Weights of a small mixture-of-experts language model, trained from scratch on English Wikipedia.
Size: vocabulary 10326, 11.2M parameters.
Experts: 64 experts in each of 9 layers, 32 SwiGLU neurons an expert, 4 picks a token, a softmax router.
Training: a variant of Adam for the experts, 802M tokens, 6115 steps.
Below are experts of layer 4 (counted from 0) of a mixture-of-experts language model. Rows are named router (the router's row for the expert), gate (a neuron's input weights, with its number), up (a neuron's input weights, with its number) and show model dimensions 0-127. Each number is 128 + 24 x the weight over its row's rms, rounded and kept within 0 to 255. Numbers have three digits each.
After each expert's rows: a language model's description of what the expert responds to. This comes from a sample of Wikipedia text that the model never trained on.

# expert 21
router:111114131113144074123126135110096080136166094056121134140106103110163161105158165136165112126143124152147184150109105111132119178098141160098110125130110137106117121097124135089119115092107133132162121139175095099121138110059119145122156086151121144135115145131123141150105173118115123103115091136116151139140082106116153120118120152122151117107130118097085142133119121105150108130153
gate0:149140136106062140122138140142110133143116131121129144146115120160100135109115154118111147132110124131143165137144130118091070131128105100121120122142133124059167076140145148133122115155087151201134125164118140105105131149155116125117123103159127132120120130141130136162129148176121138156069134153140125077091136128122119122109150108126122152155138130125151044146108144184126150104139
up0:100154120124152137095092082126168143093129138160134123139167158112117156166142118133105113125142138156078122139127140129145143110159165081172110119144120125206130155134145132135135118124125106074079151139100146129119123156139130130132140142109102093130128119117131130115197127081129133125137116096144140122181191107136124123117118119074122122137147131143080149123138126091094115122119
gate1:116150123077105086138119117142114148118152101079111152130158101103139154126101131131150091124082126110108141136101092185081130098141140156086144125153168117169114115127138116148167143129145138135092126126131088120129124148128155135137112114164097134141136127125118161068133121148153111154105118112104116102169132129143105127078133139078150166104137126137066132087135112124176131141127
up1:142133151152131171112112076121123167142099144156136129162137130143131167114110120156133157101181163136097105129117135086149143129152126131165161110112097161124179174125131128115128125112182182099125147091090144130128144105120118114133113150107107102090132155150105115142099087150105138109107120131160111171085160140170153128183108110134126136113101121120139117110137106103109152118154
gate2:165137129127176166149158139120102122133109117109120155121133110142158114108113160130164133079125137154076104061137102143119131133100094120134114113123117147156111115167156127119140119129099134105146102112168134166140101110121109128078117149104116105130146137075130127100124103161146044143130143148117114119115122105111109132102140123175065101098146133137151141144114141143142174148149
up2:101121130107106076087101122151152104146137147118106109131185155115093175134146071085090121146134149128118103160130134103168138125156164145136149157134126126123141148093130108141125102136150106137085135158104144118158166148159154136157109085109129127130081106167145133141159108093143156106107083110149098136147123166139151142163122120082151129126118104119108100113126106102106098140122
As and linking words

# expert 10
router:083102072094096103141110152119187074134168143100092151119110125115155132114132131116115122139116135148111134136121114153098074120094193130130135144088138139104135118115151153131124134090130135148151130151119144090121112140112114152097105080143114161139128142125136167128168142155088141119087100137140162114156100111096128091124155132123158118118094133125093132129136104109166078142137
gate1:125069118108141161110150190144146138150145112100141140122101109136108114117123121127131121134129090123124092088139125134091133135118159116166139139132122134127155133139181109112136148116130106132102145166108150163154146101141160154140116152130143152151127092133161062140096096175122129177157077128129098099098110115106136077108145135086138155107166111136157086159133134148160109141122
up1:141121161145154122145123104118120119109126106160096123131185123138119097157103143120133114149168152125168135133106110144132126128178135141142153137175149087130141159083099145188153105131179130122120150142163093131103121131085125115155106137102125170101117103118057136157145131117160115100151166147150117143151151118122121157170088099140118146168140122118138122123108130085107123167144
gate2:120156100095130092119091150110126123125104090122110111138157148098132166145145114152123158144116163132132115130151158119129101146076164136125146137173132141156118098146151142113155165126155126140147137091131120081097136113129126145149102078086099131131125103109132132104126076136112169125206157158093125098105142155132120158112127125084135124149112124148117163137115143152123201124134
up2:176180144134129143094159122126138162170129111163118125155141092139105092111101127101132090121118103100149137141128141111151183114113101135122120113146111116134123140108093108122126126172146173130120068109100110105149119127106128098142134152142161147142133119167144144156094145116097105125089125146168130141120109101086128127105112156172139160119155108154179103140147093108087081115118
gate3:102088116136130098140146138123134087148120114140122114117135113134136146124125137099088104122114129123132093143138106088083100137151154092164141156119158150108116104134141084137156163139165150153140127126092123110119129161133146139161123096113157143117147112127102117097152121165145105154086107095203183098139119118072142198124112122152164138122149087113114103131137128092132143120152
up3:124193153159144133138163119171144136118118125106131155121089142109101160152127084126121146144115128145137100111134074158112143140115121147149157128093147123128086163168138162112102109190125125111167143138127111171155103093155113126142178140129104117163103167151160096117075113150079149095161151140123094113122131144150119115146143165119121101127121152116131134150111106140124154131114
Single letters, digits mid-word

# expert 42
router:113149102091147072165104134119171154130192075111129126122089128103124146150149154116107127146116092136119109143095121119138107092117153099123116150137121100120070125113141101141115100073136129151134161120129123133123128155098089137139122111119139112149114139146155160139161164112160098123108145155121103105128104054138154090129135157130138151190128129107148111130111098137161117133144
gate0:144160146159091145108165126147138149107106101110131127100139153118109176153096148117091121098178133158116125099173134114112142153109130117161169132134106144137142111142155117109100145081139130134106173085160112118132132131127098188142082121095147097167114092121163110101130107116141120138137144198149126085113116135096118116116116163146147139124163153156137137150117095116146122104147
up0:133122171133136173123124150165091134142115136159111139137097121128134137148090181132147161127118139113138129068149152132140107108116150130085113124118111090138124133142134130141122093137143095135142118124114125157106118083126134104104118148191141118112150082129103094130124123142157170109131124095157082113115156068111142078165121080096144129149083145143079151089138148133122146119111
gate1:117139093145142102180112119122120101163139131137128165118143137161117139125152168110106130141102138167095146108151085112133115098115166144146115125150122089107128122083150150157135115138108155112099123135091133151106097141076128158157172098138136143182172145143131118097151111151125107070126136115115134119139114111103125131130150118168125106130165100084100123101115139090138068169135
up1:097110136123119148118156112134127126130117117128135101125103150114144127126119098142157140132154103135115135139149166128145175166185117131106152082107134114140130125171105142130163169133135113139133124090163112148119134161142148097067061138122118123105101120079103156132061135125107167128135094113156142119107137140108112145119155131108084173097085153146156133151184139147130148117141
gate2:140136144124130123148185094186112117141120121135139108132139128142117170151124133137113088162170106121127127138141141147173147107170112087147092145117119128115151091127110116138132104128157154120144139164113118150126153151082131175131121099167149077128103116075141118105166162108115113128119160085132110142126174147147116126158114120127160168143143087134152148144081142175143091113136
up2:116090139161148125091105092136093138112115157124132142128117121174133120148138123122127141120127111081139136113137131152147152130159095109089116148162108093153149143135120127156120156133132127069107097131112063126067145120124144120139172151103101099094118129130109140091115151145145180104118149142160169132147145092149108121171108083122129085165134100105148130158141124154093107096115
Sports stats nouns

# expert 63
router:090123095101126136108107153089119090108187123118103132148080107087150120147115140127124103143099123176151135151164130157137135169114147132116116142153179119121111104120090128145172094092114151168116155155139126128107106117135136071120119122128129143163121135102145171154135110088138093156132112124119115109127128068088099106123186135138127106105081142097133108121130136129141119140106
gate0:125118117111165119121117118099151080124141134117104132073118087136115137128144131119144152126096122132144145174142107174066123125139091080133130123135159113116099159098143151117122147113099161123115164130111146150158114147125130162122122139164083154068156137113100133158130175156173141125134146135137120130148119124097136111145134168097133153115059149122075122118104159154119110120101
up0:156155116134131139150122099097086103084093109143120132182145142153120083155121099147090143113140157137134100154124104125163173124102142132154175100111130087113137103146129121139093100141102130068157143135198110150127134121119137130141121107113120108130118081119098115101148113118085180117086116097121139123161133090134099135114110098149108125134117124135114121088151103163107115115105
gate1:102119111112133074116191145174134097107148147114123168124141090146138107099120128118139109086099089129113150125119145109143124107116134096149117113130182137117128077126166138103137136097130191115144130107141119070129131129127111127117118120153091117139158150131148159139085091132148164145121130127073141112118083141111103099115150148135137130127151059085139108134131114151135116097121
up1:115172174101103162110123094143149145146075156129133136107129106125130102143116122141162104135123148129132142108142150156120174129154117101134134167138154079162094098128133135142110135145156123149121124144112100126122135092112182148169103116106131154100132085116103146101137110096141093119134154115145135093086168132154100123114105078104105112077169092137130102083134126132089105148144
gate2:117142116111112146140140153184136108129112135125152080138143091155113153134126131100139122108066176119109146169099094071115132158141107110140153181130149151118127140108104133144107107128118122133128103129144121129146133139157147078153106093128140145112127108104163149124141148101136130082127168185125159122092136165087155170142148154101132184094151118109130155137115142103136112139105
up2:141152093110139113098128133108136143143130093152099115144131124130111042117120131150142148131101109126127136129148164144143148112081138103118131110122109156113115134140148146183126168104131125164139093149171172157115135166108143134131130120119125162065102094147124100109100134131099061113110164126162110121124139115152103117124166117125094149168123152109170120134130141173086105119128
Accented foreign letters

# expert 23
router:122140141131137084157103101081148132121206097121104141128124112085156161104182118152132089131117107119116175138113137178149132137117123132107134067147133131102119115102109127127112057100096138130140141134120119135086106162124148148115137085096115100172136154131129141121105129121104127134106096139150129134124116087129141107115144141146139124140126154093109143178146101100141115118181
gate1:136111161102131121140146122135115137047097122131130110151156111117122124121133140140104110113127136105164090140111135112158149152129123095174127100115181103141118159103094155168111108099168173137109124120132132120128094130140107153094177102131140121082101095123110127142163119131113141117155133117137200156105157139118137126136104102145144157124143101142115165150098118078091144166151
up1:082111123143100130134151153128117147126135156156097074170147111116111129129095114103105137110114092124156158131051146125118127118150106114147186134126130157140113125103129139152134132092169156125094097155104132127135158136118105139137171168131148157103100125173110108156121149122114127116123168125140121165148136131161063131127122118140147115152136127166158156111126171097109169157097
gate2:118125103165124125142141154120087167119091117147096148118137114107153129145110111088087185142120137112126180139142112123133151121105126107117129067145132111126191082132093119112078140141156106105128145142114095161129155125131117141171160132129118129097123089171113128129108112139119176181167125151133109176099141111119134121113107100113159107124149125147126155152148132117120121075105
up2:102143113153124116113150133114139174164106139105118097157137117102109133167135118126082112122117129129118127114148108106154197137146150104124158083127122108172147125131153134123093142155166118098152134178103129105107181106107107138145119172134119114074129154140111141173101113128132144159164148127161086179112133114138092147126102080118156143124158145155132134113183130132125129115141
gate3:121144102123094114120136144117063136137134130118124156145149142125187132146125122137163134086110092148114132151109116144146117152085176123109131137109146133092193100156101182129170097153122136106110145172133113131104121107108108114119078107147127156099125121103135102167166139098091164134116165119124106116133103135150139091114132095096127084154155148125132089153116132112145146158128
up3:102057128145154136131112117130171144105142162144103116083099143161079116128113140103114138155154133157133148103134117069165147108169107141159138150132099109192102162168137095112104148134120128159139129082143123125110142142140145127137153166150140110132113123163109147100103118147138115095125086137137154118142162122148130154161122130154133165090135127094097097138115131170108105110136
Verbs after subject names

# expert 14
router:076128126119129077145085128133128092104199123135137156158103116115156115145157142117152077124131123157121132152109122153142083141115172139105155117139110126120151098151138149101148091095080133153115133157155132125107108174120087102102126104159126128140146135116151194150142148096101108143103123150112147105139111106106142141121122165155158129106095139090111153170151135100139122132118
gate2:139117191122125128110122129149125136102111113124136126144164077136100132172147148072141155069145110118107138082121143128149137157111143119148133144056125125148163157133131164139117151137066154153095151126150157118153118103105137145124136143110189123135126134150142145103139098094084156100126096100107163150104139136136093157152133136141145162119137099150157144126147120143119141148098
up2:104186115140092099169129137089101122113092138109138095113075161095132138158115109084160103104134140125100157108097103132141149083128100123174179162140150118171145104145157184110153122137137140131129102159149122118109132152112078148130111159103156138123135139129125113112094166101134123144130118124157137135129155142130099143143102120107124125077132158147128158122109126086126097159144
gate3:142131109095105139154057139134084122139148160104133131157123111124154145148136143143065093098164167149074154149142107119106129144111132084147112147116103104160138111138120159133127129105079135166143125088128144114131083164073136132141116127130125111139123131112101164119140160140101151154118123126149119122109090129101093133106125144142152146135076091159144122147137118096133134173164
up3:127144136193130128149184136113142099121120093132123106106128154156101156101109125188173146127110110099144142128087154147148148070145146123139152092080152129114128127125142113131122127126158116089118129150117098122130163109129091114114120137117127144076141137131127075110090099073154115145125125119137113179092160102139160123152157132143145140131145134108129110114084170140134147093122
gate4:128075088123107118143138146145103122106111160108157146170109132162155098111140173126160164146145146161153139138138148077120096091106112132082090131111160123157152082143172136074130139126098146145120141117150136141097138121131120082136109109162141132142183138116100149159107116125161091131138137130070139127098091126125128151135104148147119127129173135148113096147106134146120101132156
up4:152126145160102108160136158099104132115145141130119112126117109083141170132141117109154119144129130075167143162124112102145132138146122199200115111153074129095112118112096132115168104127164093140075123109107094149164129135151138133162147147111147175142138113115116095112104141130108152142092162132152100130093157133141130131117154098105121165110109120125117136167112154109107134103133
Mid-word suffix pieces